python train.py --n_layer=9 --d_model=128 --n_experts=80 --experts_per_token=2 --d_expert=64 --d_shared_expert=64 --activation="swiglu" --moe_layers=[1, 2, 3, 4, 5, 6, 7, 8] --router_score="softmax" --normalize_top_k=true --routed_scale=1.41 --balance_loss=0.00969 --balance_bias=false --router_z_loss=0.0001 --init_std_router=0.00864 --lr_router=0.00177 --n_head=4 --n_kv_head=1 --head_dim=32 --vocab_size=4096 --norm="rmsnorm" --norm_place="pre" --norm_eps=1e-05 --positions="rope" --rope_base=100000.0 --rope_fraction=1.0 --qk_norm=false --attn_scale=0.177 --tie_embeddings=false --parallel_block=true --init="normal" --init_std_qkv=0.07 --init_std_o=0.0 --init_std_up=0.07 --init_std_down=0.0 --optimizer="muon" --lr=0.00733 --beta1=0.93 --weight_decay=0.021 --lr_head=0.00775 --grad_clip=1.0 --warmup_steps=200 --schedule="wsd" --decay_fraction=0.423 --decay_shape="linear" --final_lr_fraction=0.05 --batch_tokens=65536 --seq_len=512 --doc_mask=true --z_loss=1e-05 --train_tokens=423300000 --steps=6460 --dataset="wikipedia_en"
Below are experts of layer 5 (counted from 0) of a mixture-of-experts language model. Rows are named router (the router's row for the expert), down (a neuron's output weights, with its number) and show model dimensions 64-127. Each number is 128 + 32 x the weight over its row's rms, rounded and kept within 0 to 255. Numbers have three digits each.
Before each expert's rows: "raises" lists some tokens whose logits its average output raises strongly, later layers aside. This comes from a sample of Wikipedia text that the model never trained on.

# expert 49
raises: ", ", "-", "'", "ies ", ". ", "ies"
router:122179059108127092149096132140160126078127182091086145105108150121153128072132108098147061052150149137134136154180142147133128089171089179183140095194118147145131073142174108150120140108118132
down0:101101179144148200095143083071146151129124198158181085164123174153203122108128128149136079144166111199144158054129077118097132134108105107173066108055182137129142170115155072108147112127103101
down1:080183048126132133140158098222082086156110149180150095104081182145119127088163164135121128088146080165185163127122129121160183090181132117201131157139131116139122165101114153152146130149099142
down2:058097163150145125150132114168098142115088146134127158131091134098146160157145107214156137131098116139171140130140121136121078165097147127114110127064114143196158145127141126119151163106123140
down3:087149141172111089126159195128067141105151150141106149192157101140131093138079134172154100131127179157033122128135185144128084088096145078128122163128132161104189132101172107111094096108113127
down4:128206074096109160148098111211155126126136130124159125108178197114133142193131115141113118103086148134154122050094134135146146151114178125116119106099154127097108145107116070067132145127119098
down5:142192089121107151163181119193187075084138096151122090144071123161096114105118092106140117061103158135178217128110068093144083112172094106053129180128112140167146119144116137156152139110157098
down6:084161120124180165129099106121160101143108177065151093173216113141197168160084084136132101127187124106146108161152102109150151115116184118120190146079184114137093129148125085103118138170172171
down7:144045138114167133188118181119158117182119126160102108104101105115180144093099160167141116074138128104155175081099141113141144140129155189121107144139101100148070047178115137118086125172178109
down8:140138095097099135136103124117175078127156145154106181133114112114164108095124129096092158147057185154098101172147080113126105184130125099152115126109112146116166108149126123077121085093079095
down9:125124166115121169111153115156141172184129096092181094156105081106147165115125101113164174097157133158096135046136158135094105091183069177120110155079119128123135134180126132112115125128141159
down10:102137188145163169076070110058125156154165151087121093160185150150140111170114141142085118078154145108141129151095138087137161122159122134103123063122149091134167084165175100087106160152168150
down11:133156099098125238116147159124134118166134119115103205095137153080112082146126090163133147098150168183136106138123124064062093171096091141180062122135182119156136079193073135109099064085125108
down12:110034135118172138121092115102134118154064153138206167087153133148122114147189134169160199131093139169109126120093101117126145191096086117122080164139168112089090121095148105096090094141124083
down13:121181117113104052132145137115204166104166086125099109199110127170136123126147127160128143123070171110128157112150048094110116153131082126125179055054088155125138139088195089081169143113130151
down14:110117158129128101097130157091134181118082109142140133154115186167142144176164084149138107170175144129168155110139105181222089152133157115099170150114149121168176126153096096137161084108088127
down15:114151048163066096137067140086112174099141107082106100088170132067130139161114147143088070119062137101152094143082124170140135131126108059125120145137107109137152148159179165194127110136173162
down16:157101109095144086109101082116173122137089131163119198158141197114136110111132061167155123179084149156184084131139160170113150097193149139137080142085138137118103121126200104114150186108086120
down17:118137130116156104080108142141120126154133092136129125142186109040189126107085106128134178170166087145166154114139156150150111200067110098112188103093142062139156110089098188169142084076102120
down18:142094130166112101090151113158146092105110138151125122154149150103126096077125086148124118148109194174104177163170137069141098116082154136123166130098111180145141174138106074148114180184140165
down19:113132201100134169099138170139128149126051110143083126117104162104111171148148128144115148100209107138140133087154088149150173166105181159174086118112187141067119096142158160119175162137133077
down20:126141115135187130042140133050116168116104143123068114102161132098140135132178172120159114099155149144173135096126140211150147094148076090139097155165086091157138105108120101124148182096169071
down21:088075141172149207147101122132121082083070148154102124157129136124162130145070142101118107163146140090111058146112110090150174136120119156156106096156125122103132092150138140135143150138119185
down22:141143172111153166072064091197146135121158155144152127154182184164139163133149114130136090137118105170139153129109061055140164103091126143121163113102132168107149142115187086124136109169134151
down23:128141154181195081154138114158086104097127087159142118139163091143130100176111114153088107169128105168085115131209132136117114157138073076144131137118135141103116095035177101159131124125196119
down24:185149096163106083167079096124131129122140168146089121193076137065179135121134213115107179118185173098120122127111153173127105127103112147177078147158165074106105148136102106073097086167111147
down25:090104119073115150145135121136176086066118141090119079134129137120155108090141120174114099056144119137123154196119137070125132097128126117115087122101163125159189181129159105115149094125112113
down26:182093132162173127098129067142122123124208153191114119121158137109101135088151124112127189112128099114160172198113145068136121078126123190186117112149142123119131138091116111131136119087156122
down27:141156186119085114152138171162093168096096132167124155090142169136163105108107122141150162149150144049094116209148140079107162128122139140109088160101130175140086120109115173087125160133127090
down28:117078079116141179092112209118205126120057152067121121109095131161134117087132145147129140109108158088143172131130125108109128154144125088147073079139164123135127193129107102095102118130044114
down29:164189108148138160098121130153115145020083189154145147101087143120108152143137077099108105099100107121138103089079139097159173078174174152199154118134114105145149081145122153119084105181138117
down30:108142112122133143161162120061182091078129097095132086120141099117106152144107112107107113173151123128122075122090145132096135162121074126111105112084151110074147172143125093114114160133155199
down31:149133145201095080104158129082161135149102128124170181127136146141140085100114182162080117178098097147124148165121140147108136129120156065103107185123082122099108106083123106139137154117102076
down32:145111167173134173083098124050144186137137130158098083104127137146115094115118129167155085168160128133142150095144188132122139079129074107093126121166121115089139087147150057168092134157130113
down33:140167160123130083126112155131082138114122138136119128139117104042160128092087161151123104202095085121148080158066138104093120099056087171129132086123143163106131111153138116088154144073103103
down34:186132111144179133115151159103159108132127115094131091170105125182139112087089096152077102108133141052158134167146123128140117153100068191170115106100209094124091143131116100185112101146108096
down35:119108125087195103102140159122106059193132175127192150123137132150117180132079115100055122100114131153169108128176173096134126135145094135123122164140113127168172131101157108116169093121149155
down36:167107084103122149146146167087089073091162162054149139119119085155128089148108137102168122148143105061174129082135148109105106108125154088158090120129132100171129132076154130052121181090184173
down37:113101167156078156155161127105110127082136117086108087133086145169130146100111130188152162147163123157191132142135062103109091072174112162142149084076072128129201104087147156137108141090166102
down38:083149089146127135070159069121128110184052130084150151139133099145167161068161102054102085138090174116145121109065139097139133174101115155118143153098139162155163180117137134081163191117125105
down39:169156107129084188138116153101124165104067122134163114155113044100140093154145157178088085156123111186154196140130103148130163093158153143121125186097126148162105133151162129139198095153138126
down40:171124118112116088126158109144173095036114144109123121108145081159198152097116123089124150165151154100175111056056102190125198143145115176097132130106146195047142101152103095138094165153098109
down41:136092156169109183157131113135140164163121126177087081153101119118160117118124143121106118150093149163111067135103135144109116115126159019103185077120150121165136132168090093155139136041163157
down42:129099111159154150125177148142028122126157160111115091155103124141115124129108105052218138118163151128159135176132145109180111160084167051175129115129070108075091114119118080104097156160105171
down43:082191088110144142186111136113136167077098154140152173112179101121098154148073090139119129075115124080136092071129202130071152077146120146141129118174109183201157129133133129129111155103121065
down44:129085145084150137173136085114118109169091127135097081120182151140134162114172116137164160162096255143138114157127111091104150115092158072151141111146104142108089142184093131167138121096135180
down45:129173122079131154131113147155176085146065117158112147125135117054092147130181091134140117131136133098054120115141138120070110185196104115109103168125129148069118165126119088092089152161150136
down46:143148101140105107138141134045111154156139115136188166146109074106150174123095113148135159088196098095116145155089158160084146130127112151066122108099088136092124082125125123118096134119076105
down47:127121140094148189109116134150151101094128112184184144088112129148113102194130116143144056184130074123127081104084123146081150075119090065188091108115108147113087077066120158100134157107131181
down48:193110227150104095121151176107203094147115107104199150150081120127129125135122133161135111130170104074166134119121183117153172160125094181162066078164138151091127108100059154126128137141152115
down49:077111148191150104172140124131099196096153145136106107140039135115176167066083149154129128109114173118140133097120149088127132168094200126173117121114070220143093132078130127134137139108134105
down50:131104100158177119179158133145065125113085107067117069128168184164115104100159112130128138130145133149106108151135167135121078115183086109082137061063155118138123117169115130083128080135166165
down51:172125144143116166104204117141106085165148146050109143117114084131149091154135062115117163058155096099059146178133083104125127127077093148077085180098148131125134093171135143121083128169123159
down52:118143118137173106118110059133126118142164147100136097109139105055127137128144142199194109160141074105119098138134112137151152054099145086171143143083201125163099165149149096115125072093122096
down53:166127121123129143122092122095128134143128158134129176147116138170150103207180109107134170165054165131203115146131133173118123118123168127101077116144105147132122121124136130132200122130102137
down54:180063161100108122137186165089150087077116155166097172104110152133129128107096131167149088145102149166119137145147046144172109092094142123191147117139177126138062132159160121151076129097116141
down55:120185151074124149159124118193131121113127097166076033078090156122144167178086106122161157143140098175109102094122160108124152142077111121096143166139109162126107135086099165081139104170121045
down56:139169141126095099090167177143088115144066061080142160110120136104122130120144115157155140116117097224162138131148160159140090144090102112135154156122139119077112185154110104107107171120171106
down57:085090136121151091103147108077089123132150127071224112177103140103102131105169184151146150109116148108078102160136128124113124189110075114092152079123100103122108037114132130152126165121138179
down58:171156124124172156131104099158123170121163173101119194136067134116141109157123127137123103086119138120127135184122126214126112072168125148120144146106166109132146182188142192121140113155172101
down59:102125106124099154042151169089075183152134111078169076123128144113157108191145156173138108092108096186113198088115071110086159155143076125094110092203125152111061161191132132136158103132101118
down60:191152068125124154148138140115080105083146139128133112171129143115060123120146100173089110139132168223155127176109200177134100107173148122098142117158130154171095069160136114143142131122142188
down61:128074145154156122126136135141071123121158196111044139170158118101105192147155107107119127091145127110092121160184133131111082143157171113102127120065154150125080132156103066134100163141166120
down62:163138081109084153130145147182167126103171176152144171152061088136142123157118120137101154144106133118158111183145101044128159123148177084120110096143194172100132209129091181125121146144175124
down63:104140151148114113167139089107099144115195094076119079083146148087196100138132126134077167098172083121103162115116160116133140113138164118198160090103096198149131046164109126108058108184152110

# expert 75
raises: "th ", "th", "Record", "history"
router:101112119101150049173082085063131103102164132121164042123103190098144159115110101097143083057145131127131103132161154196136116143163124136135085110126073127123149101147158077152129104120105146
down0:148164136129098067163089103152121141095126086141150169145132192137104170174145177160106133154135194113160125174101088127179081144108135138091126152095154068109188184141168167062135159126142165
down1:127085118096109083112181126136097077128151112161160124169104133134108141114064132109092126151132093090178174139067181105158193105071167136176126150130140196125129129152153101169118099104139153
down2:080105111079123138074110152122104132101091121156140136133140121123100110137107178123159073122134121125124131092144127197095162154171114194055127156145124115140119103135106079166130168167110127
down3:173091126159098092129154117106146154144133130138068137156073096164132160133115167126118153162095106169086120123079098149157131165097121176069109173173128087114095190109132147134174115074149123
down4:066189119075143122149151150126153178156161116151148111186198112172121104145158118117103107147192163121119102080118130171132088125124134144145176177086129102149144114121133111105119134123140113
down5:137124125093139130121087138085105156162224089064115117090061105079164154132093194140154066135120124138114176138169098137163133090125152133130179122103102105135151141118150135083121134144137064
down6:103123072149164154192084188133148170165135156111128075188155152089130093182198107141099114138146128134168216087122130114058128146088151125109146133170094149096107157138108146149107143152135139
down7:134093167119154157124136095128075116199072098126156133053102149184112158176108120147137156083112144131137152128100078105130149166192150151162106160141141145109117166132133067112148080108100029
down8:128106141128129113167118092147129071195106103130143158154168166143135095136142079204131123143103130102162117121122141139092068171042134115127094144083095080125134120135147106105143139158201113
down9:103086092142095142124147101129129072178126053132108171168143127136143133179088112149076118133107072134145140075113116132125095161088170127130098139099132129163118102154159078059108151131118032
down10:139129139134120121127076076130138094168094126064145158115118145121122092133146085121108173132168132085104101162144176067111168154152119120122176169087128168122164133148063139136158152173114085
down11:146175137178079089101099126117118167192152132045131122105157104106150080157189128053071139125170115141145207121168148103100156092163114164164121106105086088182108186136186128130109151121126103
down12:118138160089138149054115129129110117201159065057098133116089106142154157140135150113137107110176081134111162147132077137099152082186125148103166101109192081115146144157134124168115088125129101
down13:136108143147135131106093190131106184137082164101134135056107153145188185177094128092140132184097132118139096135034084156053141077120128126108105094161117071092097132103167166100110136117108090
down14:120184110148158112124126153168058102078097170126100131068168128149170119136152198108147101162064126131098142125145182165160088079178122098170160133192092142108120112106110173147099126118176102
down15:132168132129159117153110106114105054158209115161069136108098129060105124135155129083158101074144148097209123123107123077132126152084107101145130134064064109105169109134086151161152070111192117
down16:128147102122143109167119215128152121110145061091098148144156149080147165181092144085115168084134129089121138157136107120118098142085095152155091164074117121114135199104117101162145168168093115
down17:129169217167076102215090107174152126140136134149137125126110140081077112113131166139140150114157088122077121103116114086112104130179171168174129154091101169108119163122141094104127165135109083
down18:139096087139122177114097178088179097124076156173157118119095114133152167131078129050136123096117108117144094135096237097126098106200066123074134149129120143151123066177124130165073112123053071
down19:096155158071135092139086118140119126175124178086145153112073116100121159072158170148112093155133120113126087060147206071166144134111131093111148101165156153206127110153091157155156145116121149
down20:151127167144118136108150138175070152138115162101084119182160167054143180095104118173128165133101154138065078147107177112136156110139116148118058139066100156108196126130158122115133045172088163
down21:116112114111186147184103157083077124124139093150165138107131173110168120177135106133101104172091169078138174145158132170167104159117128183094115169076118129159165182168127131049083160113205124
down22:113086111108146113097112053134088172127084164110082133168069124078133091165159070153108148128181108203099139093102124136124132124082087153115135132110144124112086111167181091105156143165129096
down23:114175126190126083109190110140135102176139104121149100064104107142121144143113169112096153113155119149110096073098118167134177107125113097104167156180147123162169064145152200103142116155170123
down24:115072122133100063141096119128114129117091135137162129107163123168145089120160147134127179172098128168147103160104187089178164052149081148145169098091200150158103170146138122154184133194143081
down25:125108126140122120119112108086111064149138098141127134101154173158135090175087122156099146140074129061145111128165091204150139104147149111204111159052115140115151160091138127141124175141203151
down26:146171096118165126121097196112117124140099112120138095186157181125169148159082106122103108088102080107107089168100126143141134162137141168145184077153179172164081137090142135153164159132134117
down27:168109094069078165059112137102080094136138080131103236132111089112105132083158137149092137131145079093115181100159115119125165130170161144119188153137094167189093069176146217162120095176154103
down28:160135126145153133126079155210161100125106146120151123137185129189122129158121127090101115097102174132126121129126207125161087090106141100097143137124080179105138156130131165186137151127077163
down29:104132159125154158148067118090111147072112146121124173136088137138141081115154157139124138101188106090154134114092105127132144162103071128113149089078140151187145188107154068070144099028113127
down30:099102096092138076113157160098111118129119116176110126122070154105102130192103126134124119185115137150133107097133106117130087119093175050151080106105142117076178097153081110092109136204172097
down31:125132097188184148127118169145061143061144110180158132186112100184156074112100148162123150143194164123134102115172124154139136179157076116142107104171106122143163151173146083155146176081106134
down32:175147142137184153131187130118143144128166151154071117148177088105170116114082126106146120123093149186123085061119132075089109157119117145122154169068169116118113128129043129093165105124188162
down33:112154153154186090140104082178190128162184126145163132083090149152093160128143153115114113130097176108134121149079113158102188095132168095068122106156197110090100105136120155117131137112124206
down34:148171114122146143129179114135151138147142102103155135166180128128160133136155139072158107174135146098194131120089137095126112051169144124159102142169101111165120157080141122133175174124142121
down35:142125151126139110120128144170110169177181185074101150145175142103194099093126158109107131092140151168062092116066190084108157143096160130099113134187150146146149102128140158114081182060090188
down36:138088157143115093165153090120161068090133105159114090154176102155134119120114128096126103081055158095147081151076105147111116191140163128126168135059176103058155106182102080091115070141114139
down37:112165125116103182099092142174066150137169161089159135126162129159201174105119083129123125092162134158161174153168073137114096122094094124115118117155159125202116129148138105121157152160129168
down38:170108094140107174112151108177119080099099203135141096106112124111108129123111100069139035100111161129106139115143078139117114115203104119132107153139148041091172103092122167122119158102125128
down39:150069093097113147148160155137190154146113194082157141143094105129136136105145105160112124178148139159093191082106153140104188144147088177104091162122130146156133177123113179191122071156115139
down40:147135138136125140093125147177065114132167174087183089102080114116154133117160139077147120202108198138165097060148165134163127130115143101136167072098164122102110121155142119123116157086097201
down41:083169099144159137084136136061129174149127117129136141097114187130117106127126160086143148144096145191123202151133113126170195135123113105088129125167105121109180111119167137154115168134126135
down42:150118132120124159094103052090140078130133153108124153112127143033113115113115148108152209085090108140161122101134111076104142162199113114127096160119084152113129126113134102150124123115142126
down43:131114121093141114178130184114117099108103097130134199134193179163122170108220131076104107130115106080105086173090124105118124157153116133161112148160178191155119139162128130129096105159111142
down44:186145114135071151175058106158068177136153168119148109116124124185136201166095106096146152099102118122117222128135188122118102080125176178125111109112123137185179101124158157121116090153171114
down45:172113093111170113165090110178161186103081097117134077170104105130187125127158116161173108150135138150163159143141147141115139106136082162120170100174119108086116156183140087137138133151123149
down46:162147115162148144126171079143161142131120156123114210139138147196154096100095107173137032133080116138136166164125083159101171136172125061145128153143108164081064176079136113175111135156121103
down47:114108128106166082130197121104139109149191106121104121157126071163193128150099145157164159099116110134097110061112115150112109182150153088135160067089112080157077105133127156127122105126134075
down48:104132098127044091158096117110150106151151099133164156111165092088104150119121154135100108124089130176133187145157125101106100171116167105074100200131032109139172135148127117140091072139068097
down49:135117149146132140153121102096127061140104091118110076093148131123177111143097187147143179191154141176082108035134111107081061090155143161090095103115129182105056135158096118087137136160112137
down50:080229095131102142102091147093081141103145161093100139100177069111118120137157091116080169107081157093126113092125121084049095179072143144078131152124156133123159105107092165100152109163141076
down51:113142135140154172125100148120157123151128142144145118151127145211182124165131123121132105140088181115146061169114129124149199072101118092158138154122155181065108138138086114142155111127095076
down52:142199156121114114129154173129169173104140139159129119132127105139125203143092111158143148107101113105022093101141103155113085136157102147064087183222132193102142161151213112095146100145164132
down53:160171079135164091146115106130141101092120102122065108140119192181101185148201088153127143115137110119059174122139177122129090116095172161069121160147133166115120132120146130157084122145205145
down54:145086122103170140101085148135127108189117077080137126154088102121093106118180184061116128132114104141159140070101161167101175114062078130151147151167107102073122133094061145138177104161117150
down55:101103139146158159140147133111182121133148110177133136112055077158090074108149193094099143107144100111138157141135160103137117057150130113151159162123175137114135142144160081057111159133092129
down56:091112121085125135106090109109133142055092141106150161104115157182170135077099115088182090101164135094124086137117139101170158130156093156140132111088130147162121124100153111136130176112101122
down57:142103099156170164104081155099083086163108064151182136119145070148125144067111154130092144149139146120147145107072159068141104140147136116158166147156177164114076146092073163168180112160093165
down58:134118049136108107115107183136133117116104142162149116083093102136141105063083127129089121120117146093147163172143172107161129122228144137070160155073127177133038180112168157143146138116126149
down59:135083130109173194135067078131115154127177170106161129121111108137080154151113130084122109123105188080098083101233152102167100101156171165134108143092075134083105130172152159105189141131175134
down60:109165105107103131161153143129141140146121140088129105098093169127189145168127133140133139131175173203137159153165129177110117158174135108107146113142175072128097123189119140149146123100083083
down61:111112099130087117158133098076083138120134125111112098122131145164134070096078180138109114106096166160108141167110111197063114106132138117086119081126112145150197165170106136116140117136116097
down62:125154179145178117163071121046137126112142116128125088089054130063059118205144187142097103147083146146159139057111139179087162127103144100105094173124125078135078135108093090188121082102126123
down63:125137172124072082122119130139130196073120141145125051137126103121144148049157105150192141154126170180039098145102100139137174139174110102125105142123192148120168092137191134079142024165104149

# expert 77
raises: "held ", "seen ", "made "
router:129073135160123134157083126095111164103163176128167085134062171132140178134127087109121065093119127100159096151199139182151153090216103149141090052153113146121116102105161090191097097125139146
down0:113139129127168050078125114154125151092139167147068126144152089103131093153146138160072044156110099132102127114144084144127177086102060162141147150107121126110129071136103146124068138216179140
down1:063179105072113128051140139108124165137144108138126098094106117156121085123073154096115105147136188099062136142070153112069169117122160099115105157120122178092094135127112129191148116139139127
down2:115106145141122164089135082176119066185108162168150116127056109099110106130130113142123098100151101156201128111156051135122109095176167101169152125100110118105094086106177122114156157160119101
down3:142085172146110139125118094152139093169122120075113138116135176084148077129106085142089084157134115126184141122173113091117110146004126119075161141180146141115145121077158153101133175106090158
down4:156116141095056185149112118169120136236120138159170161109107075182100188126139121072117125117157150122159112182117157133188144116108116184154078151069150130156141104107198133109082150120168091
down5:164119095143096095125170130129172165102156074113089130142147129087107185090115084109122154142142109146155122124101123154172057156097133138079118141101126146103149076128123136185133122123099113
down6:107132090119127123051118100166118174082120097083044114097110159149163101108123104119109074145216194089069131150139125101162172102133072048128106085101173153117121154155089149094139120148129083
down7:140185212077113091127151126095139161042096109120071088148119151121144159114143146164110113163131117130132162151107159127157129152056099163128161137204163160135140186124101184118112168095159132
down8:124171192165113027131073068093085095109108116076120131104117136149103148128136140133143166136147142172107121162082176110107158173085122138120192101149114080122092137137130135126107110105168096
down9:130187163156114148127132097150081088122152134129124097134149136106098162145092095119187174112082201140110180099142128053116087111091131160138061111119159094113142166154110126173107133183124167
down10:086125130095125101106139140116115126133103130085094080126109122152146199138117093125122099146113167146102120085134075151132080115138130184095137092041093111162154139106127128191146140096146147
down11:118103142109134191063088149108134150170171132123163134168076134127159129141100126117128089125122146104192146117127067131090123170138179129101071104143081184093126137156049101090101092192161210
down12:151090105132214184125137109118162124167193145107125091119133143100135174131096130149082172094134082129139211116100074160182160125125142098183101188103116140099152099101091110147162156122085097
down13:076122147069137133177095130143095087090131128119118092152101076133127132163145129132141197121116092132117132132128138107120141143131140149112169111147099144155160159161122064173132153154130114
down14:127168142124132085167119069124125121139167141061115141071112137114153089143183165208112149113112132112129096112070104079136122138135147154131055165207178155145056183175089178116133106153102126
down15:098126133139115120136071087143157131114170152142100119081126203087161100102117091135113146069106122173132066112160126125120126124131125102074180193136201133092132108166137100131052083118114163
down16:080136095160136069101147134150113196183141141138188120121113159115127116141168132101124091121189145113162051147163135128106134141129166116106155124115109157165121159185144105102072120103063131
down17:097083154131156155074107115078151180142131159145116100180100126163154136103125118164122124144143132153181053130084175108137111108159111200090115113156104136161156205162109140159160192136121110
down18:146148146059127144101128128084147148144087175071097130111119089112089149089105199124120117162095124156117119081109124074122117107125197143171097083143180116167109135117129176073157165135175118
down19:172139093084118088114089132071077147190092067141172138135094055109119064108090125140098116114142146126192072119147168112096132139078150155118144109098141120118118144122150108051171147068186162
down20:150188174136138085154157110069095043054174101128121098141130108079166100101109089131115130115105139136120148235079135107129126112108149114095144121121102203067141113124095136147119157149124123
down21:191092087099082156134079104160114126140120092193166132162122150181145156115114114127118118161143127093079153087147107089139141106112181123016113160103105127105159146139107174148126104114073151
down22:080115151131065122116100137171137176136166088102038145182141103173115122129165098104144126196099174077132150182141166151162189144130140095130086103083145179190135122144092155103117081092146091
down23:033113118178064156165115187075087105114143081093125150181131127114152090127093085185173116133091152107125117084114132129143085113119119107133143162090136141102046107144089091154093114144113099
down24:167124141112087063103156109146142163099165100140088165139117122100175098121084117111071076124181146117111092102180152114165131118191125160081172174201156183185113176174125070107188106135155131
down25:123136197084132077123117143122124098047140083178149130091172169089154138143187181135152108157123144128121152062071099180104147106071105127097151168122110096074174109115065106170065185073098131
down26:114161143088131137114093106100122130117139094141097117122112093126134111178166179132106132080204152187086149161136233105145181144077141205140159113142132167139093133146120114125099139091126103
down27:061165138203177119120149156131133114140111096155105164176075097094117119158121173159119148139099108142156106074082135111123118095152126133111158119120162105050119133099128118142144146137137126
down28:125158108171172160161097104135071157072130151163181124060135155167130121103110141147130129148108116095057117188162103096183149081123097097115100135096132119176119177085125147115130085069141113
down29:085122115129179124108138141126186138143186106113120146140119111111086159070143115123060107134120095180161097139128165166172157150122178108025176102123150080121142113109149182069122173094120161
down30:187111132131122085173211201128090125146120139147126147119104138147130083108072091122165144159181154123153192114192188153145141107164130086097115117146134141109133164169106114138135072132137149
down31:138142094098184156078145125091099151155148104122097122132070135112105122105064129128146153147107108144140120108107156095152171110145079080142148134196130147148102157100175128200194133149079127
down32:122101127121117114161127131155156142141127142192113198069138115193150146137104148078085098198093147150096102129148148144098172106117146112135094114135072179124166119097091118118100118158175093
down33:178117173158137064092179168106122151068104129129121138104105197150115154136110126133157101136135121141109080126101170179084143117121154166101124156141161152127163178211173119128125219166094073
down34:141125176161127145172160123113166091105132171118177134152180124142130124114118095126148147184060150069166152145137065155136100139167091093137114126104141092086081127081177191179127160187158113
down35:158142109145063128191116118106146143079107133110155117169158112125190117166167136130124116161126095080149085164153136157141133131141088107139130128172135129174124163147118138178092121127174183
down36:136068151135131172137099128149139194103168143111113148146133155114210099077120151127143147131116073154156095104185144125132062118125114095194164166084137140091158187095172160084105183133188105
down37:144175148154134105138131080142083111105114129097042127085123127176168135106113153094135137140113122155092135112123138116119140129136056099105113158209128122092142183156151114184088097080114160
down38:177112148142152130115134150111117223069161141121056125145134117102087145165134192150164150161120124084078150104082097119093162122102179084145084128145150175151134123123149091083102119172117176
down39:133120151094120064089071095095139151129173093054125056128100125083151154101186133145121115148120148168130168155106143141109167092038101136120157167117129089155122155136126132132155145084100175
down40:123045153090140150117128167109125105076195145104106100150146083129151084162134108121148095160120117110227157124105100127157093152045115098128157138139108157125086078081123120138151123161114177
down41:131143138111063152104090073103173102163130163141140103100089082085152151117144071089128158127184131126132186119221096143134093128123110162068064162133106136112176157139115123136136110159121107
down42:113177163095106204119130081137136133072144150114119110159147211134176156147076150151143166162162100173114152097172150146142136141161146099137082141144082105136137145109171165152123101157136156
down43:117130105094189125129043121142132182120101160112139110070137151076163139150155079106145100133189142190145167113113112155083087093156106120125123139124130119136116109096135127157082140190108086
down44:133096165178177065121180192095160113082124162151127126116104128115105128127123104119102097114111155138086095073111124076113125146072121159101125124122132139099134161143176095073134115103120151
down45:105144124132152101077151144110141085090145106154129097148085134088092116153210114108159179130134141081117100123085120082137218135027103108110113154111169107140076169181083088082123150073112114
down46:127117161077101156100053095125137141175132168107086091138101108105134165115091085114112131119151185091077092114129136140087139191096125111123141128144131133134164191161148128166109100151151099
down47:134120141138155184078075136071128145178109131173150140137080085174149105176085079110105053087122087112129102161118127143151072151114140137118159085126146147136127166133164122133093110116179082
down48:113143165100119102144121139177134133147128117100057118122172095084118124160112171135180173155087152092146187104113213129074108157108080099119156135170117116152118135107069178164180149095151074
down49:131142134121061152122168094183144089085084116146195137095124100153147158153055154134173150163114119103122132143136063134158134183092068188141135139106166081087148138162188123180102130157154104
down50:147149154106125145165097114183107114121082141076111141066107142096163154163128101152093144115221125129106147067202101154106141135139084145073068129116082129085168106138136139131143097176110137
down51:155120075136145189151113130135150128141146111117173169094092117113051161063164140112124148129169127087102097110165126144143112088116159088108082147131171159150105172112154160096107163128148126
down52:142068101092099206218172150178135139153141139151140191115131095132141137119143110102106105088097103146174089197134157087112151150162125150100108155148127187121107139090120126092144118155130143
down53:158064140152100139120100150119119194116117073129164137065138101091125116158144097097135156137125157109208154139146192118139114173111141150159135155133178087165110166118229137120099145110174098
down54:171107157210109105156136176180145149175139107153107102103131150091138156088086116131096144132113171102156153144068124195119077100123123145174157170183129084085111121068148099124082133125118150
down55:128146021127129120126080123174138107203090133145133200107109156150179132109128134137122120118122101155166103066093171137142146130111158081091130096084070112166131100108168140131114123141160111
down56:080084106153096116112154106138122127099108121079132141123115141176147095140170132101120072185115180101094167102087160092056153154183121113086110107130187128147114168075093127166079077127125132
down57:101113218159129133174132149118141182099150144113077057123132109143141125112128144127098186171165152038107109128096180095130188094155149105167111142144086145093142170098082145086147104117154175
down58:154127161140133135076099137131114116123146170127122118156153127171138101166116104160167161092127077095154150069156076099107092106132081149155181106175145120130095174154164172082127179183160149
down59:077168112098139150192162044143148072143155142081165135128140094131092157117135100136154109135053082177144114117126138167153135140103091128165128166115098144129168115101093112152128080172096167
down60:148151166068153109175132149120123145079102148098055140088167064102120072139172175149116152126136151154136167118107174104139142143069101096075156191159125146107131159144124083104117208117095129
down61:062138112110164113129119102213146170113137118133159184146092146160132084075138090157151033155114165140177082139140075164087138093113136153097123050098095133161175121182080090108140136125068155
down62:135148133163135107138163116090104139084176086109197156099149123166133112125136131129120176171114185087144124098044082172128093133157113164156169125167132081162100128088112083158129161102191113
down63:148128180077099092175109073112141175143153143125082079112132056115121085128104132160090108113153109132086101125122094075179142178113132179116203136196131109089116197128143111100141177055144133